{"hidden_size": 128, "moe_layers": [0, 1, 2, 3, 4, 5, 6, 7, 8, 9, 10], "router_score": "softmax", "num_key_value_heads": 2, "norm_place": "pre", "positions": "learned", "qk_norm": false, "attn_scale": 0.125, "parallel_block": false, "decay_shape": "linear", "dataset": "wikipedia_en"}
Below are experts of layer 3 (counted from 0) of a mixture-of-experts language model. Rows are named router (the router's row for the expert), down (a neuron's output weights, with its number) and show model dimensions 0-127. Each number is 500 + 25 x the weight over its row's rms, rounded and kept within 0 to 999. Numbers have three digits each.
After each expert's rows: "comes before" lists some tokens at least twice as common just after its tokens as in all text. This comes from a sample of Wikipedia text that the model never trained on. Tokens count by the router's weight.

# expert 47
router:500513479451469547493482529515488476472463481487489532477551489487488471498500515465463478508533482485499506536504495543510513541455504482477521516483464532494459525504487481467460499484495539497468460495526483511478504472503494465515509480517489486484528524500533549477455541459503478467480513518538525514476484480531480519492553480467521471514490491453482517516499478556520514493506
down0:455497438530490541529527519514485491481487465499503495495497476500497503511515493509431559532451468520462502476502474520507523506496517498543464510483464529517436498508487526493510491512452510485534498494458485531473487439491512523488477456515488524506492485464496521452497533504534485524524500536486496518511477464512464493528530493509449490507514532486499517513486519520511528514488
down1:509531468493510504457453543444472479516505503497521525498495479483522504514513501498478465497505473477495547552479526539506501476500520518469470426499453469479527494499493535441516456494465505504449502518522499514490498488528489511525550504527477508500538492511498503497503514506543441503483510489514505495516518528517491523540517465468476487466502486492512536516529514540472522467508
down2:531530489494502490489503500504535510470473525495502474495511523497526555486480493522534503497501538521522479517501460518538563495533480457491532502498516489492509519505521452525522524502467441545511502506453498517505505504482521435482497506487540560496522469472483451497501516498507475479505484451488503498495453489518525497520500442476524470527444493489489488478537504521489476533508
down3:488498455469500478494465485502499480467501525507522529500490488509481500503515495472484503445498523526520475514524532486554482488497526465474517528449491533505579466515499508515502509489479481512507507502499473475473465529506484527529487472550521507515490457504523501507513568494508489493530484511485497541511436529509482543477496514516525492503491526533479561486530536497561498508483
down4:517539504491466527504505446508511527507428489546499467507503503486519474474488531475507510506528497506480491506497562523512476482502541523493518462478525512528525558481523466484495525493484507505492498455516516520455509479501571476475520492490461494469479486501501503521489535510503525497511481495499509505531472527528487466498489469463452538493522571470502494504502518504495481491445
down5:487504454456466476487502485490489536492450484549477516497475509489449466521495531496494503473546519555525492479496510506506540498482569483452527525509499528479513542504475506529480462464489481492532498464521470494447500473501496524519483512511496486461523512519531500533495524478467502511502505487518506515480500512472457492535519490531474479512514522493454515482538455492534527471507
down6:522515522534480462514487454505486503513505484467485489484479469527511495548482537507479504473507482491488498468513496541522485506475548453464514564524507494549523523546450488474492534540513507512462521507517455512460576501488504461462501487529483489489500485510454516506513514489474504545509504503465516471525487455480477519481476490502482511526511458520467511500494503476521511498503
comes before: " ", "\n", "|", " —", " +", " −"

# expert 9
router:500513476454469548492483527518487476473461485486486533476548488488490472499502509466462476509534479484502511535501495542510512541454501482479516514485467536494458522504488480467462500482495538495474457495524480511480503470506495468511510479517483484485530522499531548476458539449502477464478509519535525520478479479530481519494552480465524470513489490451482516518495476551520514493504
down0:490509509512485578510518519513453550531468495448469484499495444498487514523478469502522515479489464494531502497511468513468548498501496486505461481490538510496518471507463507470519524487467498536534501500492480532469508486501503519517487477440428520491463534502530515513486539520524472508499500534473493515495503468504460481484496508514491478558502511514511520505516464464467477484514
down1:531502506490505517502511508454474544519509491528506533491490471467546503483486493510461477499534495481518543520497485535495519480526522510469500466480513499505554512509503516449534490484491534542473505446513491515462532491518490519469470516551484536521520482504521499488472508482594464488490512481508504502490480498512482558486498490462503455460512493477535527512466534494526486499487
down2:470493458522460496546515502530475462503442517487507467493487515530454548519501476492460477471478495483459525505471525492499510463480469542450491478488473520490494488472493463514519502481498534503496498507492485504473491504480515454480492478513495540487488481487484450475499477489501451510467511447479499508506474500536540537527536485451468461515483480520513504486511543511512517541480
down3:514508458482536511505497528513485496494505502509453467496479482499514546504508503504451497511477447465526453441532479473533528494474512490445486473461526511515537492550514486431474513494542495554507489509560497498499486523520542496533512457525472510497486502499514474450476478466536498491474515542498496511484487506508494500504496532483513493492466496484473504545523503489492510501511
down4:529488445506477505546497516469523529474494484478504502491495432475510487527449474478464509519525476529531499486542520520523523514487500446479498500523478513496505502541522450469527526523474517514485512463562523525480509516475537471483486516500478490513480486493526468441438518479468495533479521497499506519505497505485454513490530501470519500492457515488498504490524509530467499466508
down5:519490503471485483537498493486536531481496510485531527496463434479496496512513523493504464506516499544532487469493488481576500528501531527481507514512522538481495510489531488478479499536514491529516505523527495543492481509501474488548526505528459505466549551517499475489527502482464507509450535505504506525481460504541469521493535511471497491536525479504495564501537468481505507465519
down6:489509540488469485490481489472467508452477514478510528485504502529493482470493465495500473517483489477512520461522474535471478511494504502500520473496502519535517520483510542563520535495483480553505516519539481529491498493492548493427505519474505432430514517531481502522499499525504495514535497480457498472502510538506518522505477541489486475514504498487542496544543490494494453524498
comes before: "9", "0", "8", "7", "5", "6"

# expert 50
router:498510479452470550496483526512488475471466481489486533479553491488485473498497513465464477510534481485498508532503496542506514543459505485480520519484464532495459527503487479467458500487493539494465462496529484511477505474502494468512507482516491482481527521502534553477453540463499480467482513518543521514478486481531479518490552477467526467512490493452480515520499478554522516490503
down0:488496465512571513479521459543493529494508462484447489496504534491530493540524510489496521537472475479479519500515473523540467472484538518525496508505492471473483465497480538479556505542524487475516515499510458530498479466473533524442493514502492494454520489497494505487520529510507493501479528462496489520505502513514450544512533523537511498518519512500446529552493504484496482509496
down1:526504514489527498490456516468461500501497453524523485510499480474487474515522499502503486495530494473479514501549520531515501479493530521482484440494453511492547461504491491472523481467482500518474496490510496509455542471506493481542531517545496524510582470497521538468520534500537532470527515481500512494497509504521521558486469477488511495476498494462526489528507557510454486499524
down2:509508524484499518483471505509523460484481513495516483491486526542480528510484527524514548516540495485504551527487513495497512498505462495492504540516456531521493488523469500509472475505500504504521520508522484527505471509482550466475484539490516481466415456478476448512498480504472509499537529476490487489495531531510449487544502499473552516448476516510477466456476476497501513503543
down3:505531504463512501518463460457521481484489543541480519501474480550455487531473500504505458507522525543473513465501537522525512501484522490497486482464530553511497514522472507498456508513521506503483493535518477507495537515479520458521491505542487475501505486477535514548494553497527542483488497531498492532512489499525494484493513507485549468491479505517499562497564481524518513524463
down4:495517502476511475535516505519452519498501519497517503510519484546498522517511490472512463564514486501501482488555500499477494520498541483438528444509466549521476486495488509498496533474541490459522501455505490543458481538478490485462495473532508508517502449527506456534465531485516517515487481522481514510484491525495538503512519504513514475517478525514537505504491521518453539509449
down5:516464519473465464515556513475556471482503484515500517512497526518522527513520503492500495495471495505509499480497538476546431501505528533499469470502501516480507472473488484500464502556525526486497493498489495503532507503478500507519545489566493448461527499491548515552503520506509505523478531518512500529457529472530501484480544524501505498533478517497530538490539479526479507468530
down6:473498514507493482507519491454522494468482515483505503481493501533514509489520514492469499503462508511437512476507494494462496474475476475524531522507506552509494559542512547559470463524524501489492485538526522520473520524523501515544454533519530490474447471489496505515502519499494477476497485485459504471501508441480526508497483503511485458522507474496546556484509520533502471499547
comes before: " |", " of", " century", "ed", "ing", "er"

# expert 63
router:499511475452472550491486526515485479469462484486488531475547488488491471499497512467462475509538481487499507534503499545503513536455504481479518515488465531495456524504487479463462502484492536494468450494523486513479503472505490468510511479515488487485529518501529553477454538461499478467480514520537526522477482479531480519495553476466525473515492495451479514517497477553517515494509
down0:488517490499529547549548488459473514484456495479464515505521520491435502500478496519473527511497515490441542510521474510468485504474484485489441485480538540472496466484480509466577500510517502501531490512533495519516537496508518524497488468489482552502507481484520531512506514512489523498516477477472495504457558507524513511516492512495521484558491506520505531524474517531497484509480
down1:519486485488456516484501531461494508498484496488521517500518487547530489544509489519471471469527465476473518535483487540484516466481523541471469453503463475510510495454477487434534477478503540546480499508495506458501480460510522477487512489494518476501529483520539516442507529493542499470504495455503505491485502501535482545520517478486478476467513510478508490538516559508477515481512
down2:506466485490477487560494526508496483497457523521498536506496497505461474482440523496514511469524435501492539525488516498506494556507530494459484506487506522498473508508502491489481530513523499511513526502521487537462497491552501506503495482450538519501493477462450470520463531504452483529438522485508512545530497520532538509506503490505526489476464466515532494512456519507492464491521
down3:463506478477515500500508473480519507493517548460515528497469491491490536537538516492482422485476469502496515531480512507491492474492539498486506464504525516491567527506553555507543480477502508473526493532452515500473516530516503495505518495493486503456497516523523465514509477482490522478508489498504485521511538491468520530454509490497560514499511500530451521513560529477500484534515
down4:420532484493491567541527499492513495478476446494492520488488513478482495497508493492528499545522551497518516496482449503486549501506518479524481492469506550513509530462528501474518499490507496476515497437490461469484500509514494541522497523500464533495494458471522480510498490497499529474497493471517506513513449496481477523479490506479509535513508529527491521471457521514481508571507
down5:476500487487453513496515459507500495460492517491506500485516506496527500525485489541508531457518467514533493446478500487480474536492585492493480497476480543467465560456460458502506475529489504509519494503536454523502468510512507464501493524527556500491491511504493493496510515510461494488483459519523508505480476494467479465461532520505452456480522509493528516521500457522490511475505
down6:496477511487462450506565532506436477481489522509494515488500507530500483456473543504485511461550483490497511464514515493485491494502521518496489507489488545502508559502453518515489528478528537490514501501466477540464494489533543471474510559533533508506464494496528482533534495517484505513511473480479504481529465544490511508499499529516474524546473505538480507556479489500493495484503
comes before: " of", ".", ",", "al", "ing", "ed"

# expert 12
router:500512478452470550494482528516487476471462484485488533478550490488486471499497513467463476508533481486499508534503496542508515540455503484478518516483465533495460523505487480465462499484494537497468458496527482510477501472503493467512508480516489484484528523500534550477455540457502478467480512520539522518479484479530480519491553480466522469515489492450482515518498477554520516491505
down0:497524468531501541513550509535468552485479465496466492508491506502515501534484481509440513523503488497502520487520470533492514489493530514585490510511516485510514453512543549487570506480500470510525499525513522504489531464500484510516458527489506537474473472506510508492499491507539526528494455466505507533513504507522460503474482530522480467492517515519498550517476476494469524492470
down1:514514468490484510455505530491443507524465484537453505507522487492550520496516496523465489504522495528479524514491508537493544492510552571498469456515492496488542485514500475453559481445488499513482501506496515501509530488522498529518475503501515462490491466475548509488479511503522488461465477474513515483536522462511493533509450510457517501482507519454512516507513524518482505479493
down2:506482497455513538505511484464495523496496561502490499498467506506470524505445506476494476470523436501489511525462474482487508518518459441474465487508513509523505506492476480501520474484521530489520518478474490485507492514504520447514567482503507558498516540482505498474542463490480484477527514435487491515482500543476517493489491503526442479471488497491504499461479545476493480514503
down3:463562545476528519515499463506543476512508554483480540489479495521468498504508532488452472501485489564513519478502499506508481473499538522478502535500524555493548483497480508481492512474512494485497491510545454473509465549488550507507511514530499517469527549482492472504479505499499560473533490495497496495512466529509512481509533507520521501513516493493474514506549502516552487516483
down4:499512468484490474513483488508499520463534479535481510491503475481515483504513547492503476520488517500503516510461461542518459542479480518483497423479509569517479508476548464495524515494505474426503499507536491506470482503518495520529500492452525503463484455494551464491499496512507492469482528523494501499502476526542503488499532520481503508539509459475486474523486524470543498486533
down5:488509480460500507488531516553488439504466474477468505491517508540530556502566518506514512528487485500496495459517508492537516495511565528465521528489511552492508451504479459480498526467505463507509481510475458507502476512511484516507525513496506484434493473468531492496505545483476492488522490534504502502465473491514480481496500495501490507518504496493484501524536458537520551516542
down6:496506481515514558541513465491482485476487479456517518498465489476419501487523503498491499494519465471468494464528488502485500476508480481487491507454483493504544565548464492495476563515470478514509538516503498513476520493510525490577505528494512477476502523488501524479519520490481541503518503509483493467505517550538514509480515470493505510487518487526480538511490519526514461457513
comes before: "9", "0", "8", " States", "7", "5"

# expert 27
router:500513477452472550493483525516488475473464482485488531476547489487485471497498513463461477508533479485498510534503495540508516542456504486479518517484464533493458523503488479466461498482495536493468457495526485511478503472503493467510508481518490486486529526498534551476456540456501479467481512519540525517478484480530481520491552478467524469514489492452481516517496477553519515491505
down0:502484466485498574474551489520488487507440487530435528503485506499488498525535518519449500507517504503516534508505484525482537532519484480491487521534514527521508493505535491487518479504488452524517492492484462525457538480501515516504469515485471518529489481469509525503478521520521551533522523467506498539531518454497453495540523520504529478500532496479494532494514512540507520496451
down1:518507525523484503507455522489474496504509474482467461492504472497481488488534520510477449491551507474496504539497480543515472480503502481485474496500508455485571484489482474486534489517490493505485513465533485502475499482543520513502537547572517483512563466515504480469506509508526468517509470463497506481509477496487514559510504438497519486493499533468530532499498537476523494517468
down2:486487437467488527531526487512528507460450517535456529497504513477461518504479505476499464505552470472503514545499516517497519493507488488472538452527447479516516533504509456463498527471529502520502512521510536492487522521514539463514508484507488466499454459488502481476468505506476485498521549475489496503514493526494543517515529509455491501450438500489518490502484471507501478501494
down3:475511499472480536514534508469515494473471483541490535491486497511495552513497497510455475478521471476488531469477513519528500509489513471496497515476510543509505485546530513540498556464504526496481503503490439489492476531473571510513518486515533493531469503542538492480499518470488518458522499482494492529523485497493496490547488549493510481482542503535478474542479503518499512478436
down4:499487492536482517500465489516521467451512513538466476492505490535521539514493522477514476495526495509514485515460530489518497503502514455472512441522539550502479521512500431508494488482467460452494507483502464518524463513478508490545529503490507512529444528478490465543498526500488493458481448504496503502470519492524495514523501529492511530492534524506523471494497477500498540565517
down5:505498494482500514496489456468546499524483499483510529486488538490471516515508489516511483481461530521524468472478507457525518545489524510498488533512506549488470454479556469510490463534450484468514508501474462472483521523478539509509532524534503470465523515519549502465490504492466568489485534491512503495520480479491454480516556465517529485491514487508507501488481478513502524479460
down6:553517467491522468513477452493481484495531505432508491513506551513480511522486543488475494475509556490549522472533532527485496533481500488518477516561527485506488523500487482481472509491492477458506492500509489478522519524488538482479519544488509465491508517515471538500500484477511544500519500448480537462509495472485466474558502514537504524474503519459482471500494522493522501492463
comes before: "s", "ba", " been", "e", " of", "ga"

# expert 16
router:498514478450472549492484525515485475471463483484489532477550490488485472496494514464463474508534484485500507532502495541508514538458505486479517515486465532494458524505485479467461499484492539492468456494526481511479503475503494467510507482518488484484527523501535553477454540458500480467479515521542523519478485479531481518492551478466523471516489492451482516517498478555518513493507
down1:527507500506467511491480579499443507521493501515520509500512473501521493500532505491484506502553475496531508552491478525526544480501557533516469484516466456485547495489456510480541474452458490533462504491501510506499517499543474528512531490537495537487517490473494513473498520497536469526485482487507491487464507483483467529540504480464484461479523517503542487525524535507499503489496
down2:474500486485455490541485483469479516441478522532465519502511544524480500524484500524554500542515517465509526531492523498529516496508524512495475450464501544509479536503542491503522506509473469527561490523491505477485481504521513430502488496495525518456521516478483503496435498509498569481482540480488503507473498489495503492526517467486510495466446495506478515480504481489473495487510
down3:474497506505481492532495457533499510472461508513487508499491463554488516497549506515491471486476489546529470472440549466525500476484523496448497485474457527495492476459428459521506530489494522509527520470522488476492488513509520473492497509467483484485515459480500500548514545470503535506485491493510482485525512480508535485497506517508486503494545542524479458508506555508518525523480
down4:470476460464493483498465511497470468505504521476502561483497499480468524487515511478462488479486506501508488476509508516508526509508533468515508506523518520520484493552484460460517524502473464454519515479531461551498490475509502534467505521500484470482462461507509465469468533511492511491510502530505489514491519538534443527511538472520498532510474555472479503482474536514495489540439
down5:488515476481471536515510441456498510511495500477501519501472492492458501470502511513524496499511494529523496471435534486499458486507529510477483519475547532477469517483476509484470509514497457475556501504490529470459528481522516485522555497551489510509526478498508531528510511495485479458488485473513506524443450504504508506482546508505474507533491506441470506514520476545505532477518
down6:475500524498512472528522507487491486509521519476478470475506504559524470480480548472496517495500526504500521486523535537494466495472496545478481504487477525536490559516536513484525507532492513479512470534475461525468542526486478510489458534522522476484519459467520494483502508476504522502513512492471477459481508484514456512456489535498493504526478451534500487507573500489504475519560
down7:470503502548456508530486487504531450475472508496509480494491490496480509503485465497488530451538492489437501531513528506504476463496552480514494507508543535487502533458477495487520486512500513506493494564480475546536524499478507477522502514513490517471548497480475455533488536517480524497507471498500498507466490502527472495463524537487550474489504519509493486478514584491499497532481
comes before: "1", "2", "-", "3", " American", "cell"

# expert 45
router:496515478451472550493485528515487478470462480487488533475549489489489471497499512466461475510536481486500507533503496542507513538458504484478519514484466532492458522504486480467462501483492538495468455496525483511477503470503493466512508481516487484485531522500531552477455539457501478467478513520538526517478484480531480518493551479465523470514491493450481514517497477554520514494505
down0:495502526495538522485513525521511521472519494465431498494489505502551483537471506511498511498516457486492529522503439501484544496490496502507470496487551547461522503503552513499551528512525501501500512497518491537477490516500552505478477518516474528523501563507495531476494499505508492525536467513503497534470492519494517546507514452477504545513530502451516526492517451479472473494474
down1:522498523473498502483477521484493476517510486511470495498502472504553517499554516459493468522488482462476497523499486503550510438492533497452485439520495474502522523498485523472519468480498525535473494506533485507489519475511504508547528468535536489483484463476524523507498516504551473481501506454479497482527468533534530545483498497484490455473525495433485530507531487491483524486516
down2:501471458478483510521462464522480510509500489481494497492493487489505522499483488517526479492558481479476492502506505541499505494501490512505526479475506511471485514506440473482487536455450534482504498530508497458516477483528524462482527501494473523445511476515457438504459491480491502466517513480509504506501478512484512466519499503532473559522472474525477501456482450532503500558560
down3:456556460484502517505487497509512442521489502509502546494502494510500474522485505509440498517498524530505502515477469522474471510471504505508481490516490475501502503507522540518463512514512487499487505497520500487459475491555480519543463462499445501496480460522489521538523541493508565534518497526489489525527534493508472508524493510507495487528478476474452533510497514489538517550427
down4:492528465527519485518483500525501512485484429511558524495469496483491535485436511517461491505504547482491514525528564514506481520498488502502554512527487540492478541508496540485485530466467519479490502500517502528516527497511531511503528494516447540487503442492495478580468513512508481498498492524502511534506484518491531473496505522480483510489516516530522531490487516515504488552498
down5:551498468459501488514513519498519540465477453497559518483520463451498495509538513477478463508497513483544496512461559462543495528511512497491460522533491488515465493510536507487501523521516501522528523503534432511488495551503483500535536509538475463502506543496512483473501504490443493511499512516512489509491524527503518516508551501520499505501518503480470536523508497500490534464523
down6:513510513503530431505469514479460508507473485553513478485517481482512538477510526449546518476516487498484509444497459513483489502502509518539480499511506545466490535486542509507487456547501484480511510486512522519454491537487540497477476533481524490464502480546504483494537531495519472491517486500452492532502506487487456524511469546477516528506461495509462528536528513496494481516505
comes before: " ", " the", "\n", "|", "-", "The"

# expert 8
router:499512477455473550493484525514485476469463483484488533477551492489488471496496514465462474508536482486498509534503495541505515540457504482477517516486464531495456522503489479464461502484492537495467454497526484512480502470504490469511507480516489486485530522501533552478455540460501479467481514519540523517478485480530480520491553478465523470516491493451480518516497477552519515491508
down0:486527490488500539510518506536470535504447426447447491496512480477481473502456506507449557485487469514518525492511514541475500496503494478524508500503534473463499474481533490502495531534471490465492494483514489502464539477485459487488459472499479534539525459492533534491516521521540533508506485463510504539513500496554473490501526496507520503542514511480509523517491498488510482493491
down1:533518477472540503460501530451466468508483528501478518504477481496535518520537498487443487490575492491494504521523501549525522492513501517487477438519490508501532507519465515497522497479440515516472508440493462473465532495523491537530513512528482486534501504507547512478479506489547510489499509517521508516499512516502498538495487481494500517460534483461487525500496513523550490509542
down2:506553487443499500536507513480429471489458506473523499517506495501471542491467497551549479472507507479486523499516487511483505522491474526490469517478516531498469500476457470511477509510477494517481485513492461520480506520486523447516530483489550481538457536474451467474488502516508491485479500464504518510490474526497529507543497464511551501490519494531461491494468485489514471464478
down3:518560510506479531503511506473568482539496522478459508492518464533461510516490503480470463503534495518519495493485502494529461471487516548511455514462541528499518492490476510478473506480537528498497504530515458527462465481539534516523497486495472551512515468507519472482511541472462532465474505471500496504535516496512489520473510517535545476480507458506509471469523466507505500494501
down4:484512530498458543501507527461502505473520470534485541507518480501511491517478497484526491460503509467465495509491527523507530472481534461487517485452480496510457522523523475510489470474495482512503499456475511578523493473533483481459506478530471513466474479488507474539488502526525489499419515515496511512505541481504502478531502509499551483539483540490485529521475543485509496499467
down5:503509497491476479478492488469478505502476461555521489485517494541466482487525516477513535496478488501533435463469498458510481512508561473516455528467534544471464489480465457492486488480536509515497510476500474498488544454484481451519492483503519456455486474479519496481503476498503508459507461458504501497483513496516511466482511487501504515477530517491507524519499484539553532471486
down6:498494531507501452504517504508509502527506494498502529504504515512549476502428527483486513547479540510492490433485549528482466484493501513518475530500558532537493545540489507524502471511518509477467500528506499515486499511520514487525478545500527483468492482499491545539510501504522503524532518451459532490528495489458471510534495496516503503493503463502497520500506500461480435466540
comes before: "9", "8", "7", "6", "5", "3"

# expert 18
router:556462489484488495522525462516525520491505460474464507490526472501488455471482560502485451486490510492522519480525485532520457508489483474530501508482483528490497567492487512495489475488497512496512495485527498470515501476476472507457496510458550429513537545522522556480529511481475505466496518520522513481515527493491499505485511537472511514520508526469508490535532496517487522491555
down1:585478494466500494508496519426455492466518484526524475502501503520535504493536489467447488493510511485490516513490475509550519506498494504441473471495502491501530510496487488477541470475452490535478499484513480509482474505494548512506507516506509469488491494508528480502506490478515519457504496493487491494480463442501495538531482489464451511475548500455509525543523484468530489509511
down2:468557509517481469513519476534494518491497556524497490488524488470454529499500524501517510509520480484498531505491536471457507502490490474496504516497440515484467498472547468496527512483471511511531510485493500503503477486514482450522526501489499528504498450485493484483479483494450484514480500478487509518521480528465519473474515525544482486461508485524519466443529489536438551515555
down3:490524514505515471502457490539566486504495495486471504494502519508446471481548499469507474476495484495511480503521550528481492480485484458492482484496531477534540455529501515505504512504545487482515504492491499504523534521509509474501521465463490517491508485499516505547485500477523528485555530489481499503510537485592489519490496529506522541543417505477492474505490494506499479504486
down4:525458552532483484544472497473513518486534471532556487473540505525495487473477477482462490510510491475483490531520480503506494471470496475443522509509483479488508516527465511445519476491506483470501511483485521524489487495485525489512509531487488456465487463516516516452474510460503553510518487506483489481499558469507508499507505573469515524515490550504482494507466512481474520480536
down5:508519538535493482510487516484522503522481477522517476487512493506473460540520473491472508495480505530484495483504506480524505517504492508503460471489520513473491490470487478491456475553500479507464491508493474508463497467556516462534532487529470515416474502513478499511470513481505572523487505555506499466509476488484475541487570450519543478492521484495500525494514474469502512485492
down6:532506503565503477531517467510500500493536517526464515449505535493486448467497481485519478534495526506509490444523504462514481489499465499493519498482494506518494542507469440501496489518500502486515504481478526508471490521509516524504501577511525472494471498501489511482521467499485525513497488513439470449520501446493500496503501515483501538536495479527466454515480512524529494463558
down7:535528502557532531528490498496458499473509502526469505487502562527493513516487522498469543486537475471518501494508498517493475500495498449480496514530494544482475571506475494491536530482505495544520495497499449540485497528517489477524533480527476487449516526498492475477540504498486535490489506513495493502499531479480476502507481511525562469499504494506490470493523571521533536473497
comes before: "\n", " The", " In", " He", " It", " and"

# expert 19
router:498512478452469548493483526516488476472464482486486531478549490488487472499498511466466476507533480486501511535501496543510516543455503482478519513483466534495459524503486481467460499484494540497471460493527483510476504472504493469511507484518486482485527525500534550477454541456501479467479514520540522516478482479531483519491553477466523470512491493452480515519496478554521514489502
down1:537514538493487495466507535474501489539496486538475479499482498538513509490504511504497489478515486510489496505477490530509519480515571574487497476494476547465557496524488475477521467492480499519485493485516482516510493465538487496522504510575524502509546463505504538477470503507495478507510530412509500488520503502520524547504497485484477484457533493457525500491486517469508480476509
down2:468468458470513520532507503503457538477454555512497484500508474505489524480470505526518517488503451496460528526488471482511534545492511503485497542480504512510461505519500478522544512455484493475564510538487479496546505534484498459504538499484543492462465489497528488472474485496471531536530535436495495499496501506526500505516464492512501509486484465542481508480494506527495487535513
down3:514511474468528513530508457471478483510494537489490540501473509522500475454549519510494534475497464516499513457513527510522464540450515497505499477459520521511507461534513522485503516462500501527497481480560477463456511485492542477556518493474513486517498464485510486543483527460495497459546510533513492516525527476527514505466519518479517481484523481483500530489556493477507506492464
down4:487516463459469508469523544504536519545516529486491521497502475510485525474527501496529527497522485506485491462504509495496463491484525484483513465524521521513471548497443448475515478469494452511535510504562464559529473528481509520497502523493521510505475478501549469517471503501503495507493458524501492494490447473503483474517480544451487495550525490485499514491468485495514486534526
down5:506514504520496547528502481524514503532474438482514509495475509560455488509508515512496501454539539529510510455525521469504486515482532522489494525466556539499507491478520489480457503497491502516493488507560482503488518526508510434546487509528523511490550492487535518522463506488509498506492494489508507497503459467526521500497552495510489508516547496470501480522542470471481471465458
down6:503483525526516488510515465505510487508501504501516488495486536500514488450511492475535512524479521497445503444456527477461518515480527551506511506468507550511509507530505528502506501520535501454491522540475505477474457517498541493494463512486511486501452449506492492518503502503493479514512479487456520474501448505454512491487464526509524545533504506549475513553521506481483486480566
down7:482512519481489503548490528518475508510450505466451508493508534477475488471478483494479524491519515451499500505517467526513442504478520480440506502508507554526521517511468512504511537456531539543520497506483492542563502500474527488516525535525492487470530491466503488503493514503457538495493509491504498507524499453506485518499532468484555493443502487496475502522520514456469492470505
comes before: "1", " |", "2", "3", "4", " not"

# expert 51
router:498515477453473550492483525515488476470464482487491531474548489487487469498495513465461477510534479486498507533502495540505516542458503486479519514483463534492457522503489478465461500483492537493467455496526485511478502471506490468511508482517489486484531523501534551477455538456501479467480512518540528517479484480530482520490551478465524472515494492451481515516498477553517515492506
down0:475506538508511534460497499518483519509527477495443531478520526534489521498517540500447528538477483488477500485499473533475509453484457465505501468488535505465505461496503507497489488524563506545513493525460528482498490489461498485471492476461519537492489493499482529485515520482499536477486506504503498490539503496542541542511514514547495499519480469521521502538481528461440514515529
down1:518498524462482499469475526477496536501468507556505467491462518541505505491472501508469477491507508477514507476535530531522534503522517510484472461510486458501517490491495530448533478453483482511479524483471482484505473482521483533512515537568503530492527479516531533472498475503510491494497490428498493481518494520500523548520470474525494475475532517438498526506506553477507527511508
down2:496500514519476499519489453474505502497479512511464505497517509498485531490490485515518494478493486464518529517487494529507476479503522515471498502495464499521495474498515436494518513486451515538500507533485497531486482521477509432496523525483488478487517484468499416475461520496499541546482524487488509505509542530517507456508478511492558478454403495514536504496493510518523470521510
down3:492555548478508534514468487504552480506493485458444519501488473493494484508502511504512436510572468528505505526515492516532475484488497511482520488465503529530565469498511507505472506481533499498499493493507449522478474522515547474500496490511490494489489496503527457516510535477496564421529501520507506523506521483486481487514487538494526501478485501496481536505514508538502530530487
down4:436519535452464522517511488480528488520499488506497543504491428503506492487474495515492473522545507518493486522469517509519527525510526467503503463491501541517519540512509494496443499432483492511456513474539524523509521516538508468519485507522473528504456483482536479534494549488488541484534474491510508529482486494521500484518492540446528495504477507513509482482461500543498496514493
down5:541504497493470496556521485487498499551533474473522507492479453504495479514529514475506492473518492490493537502489496495493527489508501510489468496502505499518481493444458485501511505509481509554532507495521502476488503496557478476545530489501474570488541558506528522561497515508494519475500480500493500505493507469479429526479526487509471530496523543474520482510490473518444453496489
down6:508517519508519498515521514498518500494513481481524504494499546506485489496473513410483501534498521511476507468518519501506474508481479554481515494470492542540469508484520547488505494515515445496507505519485474513491451511463466532487499481492483489491522482508490551470523490502444486473498509467461508448484484482516529536483535523553491481512455481478496520514531475512504452547536
comes before: "s", "9", "8", "6", "7", "t"

# expert 25
router:496513479454473548489485529515488478472463480484489533474549489486491469499497511466459476508534480486499506534501495541509515541456502484478518516485464534492457521506489480466463501483494538496468455494526482509479501469505490470514508481517486485486531523501532548476455539456501477467479511520537528515478482477530480522495553479465521470515490495452483516515499477554521515495505
down1:548492503473506496490486535456463491508494507504522449498481484514537479487526511492492464470542489521524499495487503558515510469536531519494520467526462468453554493537504516440535495465472495481498523479496498491484487463518458501487485504557480499514513440502443511428520502513523485498528495473481489497502491497527512514514476490484518501475533489487514514459526532493495507489505
down2:473504442475490488456470524497458522482497561524475462502516492519479512470467528550509505509473471502484514519492500499501547529500515524504466506524495482512473508498491488518489468512500496457503504578495507470514481484510523524541513503506500486493482491513480471524452512510486522501489493460473491493450517461526447489540463471481489480492441507527467508521508546514533479476516
down3:529547487489515501559490480503485493484473511502493512497482478511498541499498528514539477508534463479524483535509468470503468475472537506489496517492477505443526495516494472481435523466543462465511484464492451486472510530526535491504498508496526514441504477506478473552466499487505527518500489521497495504511511496532500511472541530480491529512524479485445524525494484506522503447455
down4:496504465472479544512485499507546542482503483489532482490521488511496487433495483512527519533512510486483492486504520495534482487514518484515497525490486568478512491454501468500511526471494509512508491466546445524470447498475516516495510468513498436514458473507506478514462498524508500499508507456506509512444494484525473517473504524487532460516492557494512486528526445507513547517488
down5:510467462480458492516551451462494536463478479505519540486489497515486485531522518521481553499489463548534483496492518489542490493505515515477489526464508534476482542452525454480476499480484488496520487506507460500495541534500512506486529517548472497478507456531534465524486509509519483510465478510494499504464471524476517501452535482477500503497534479468528543512506460515488489483484
down6:456546483523523469463505556491507472506541504488520509505488548508499471504496552513513492518485505493464477461520518465499503490521521503517543496483534525471468572482521488498524493536520499460491473503505503500525501504512568508486489524520467494483453478511498526496493488514535481507512495499467526487496524505531462531506503504531504502507457485474489521530564507468466470489555
down7:523537501526500504502469482514524533458416480556496489483489502556480501539509490508472563486539447478524454524514480525529483520506540491480511506492515529482531504481464475487506510488528504481503485525487479508475509556498508471520541471527492510476505453506511449515483517528525506503496485488496501498488507496486467537498543534500536490511524524471509489528500520495532497491461
comes before: "-", "1", "2", "|", " been", "="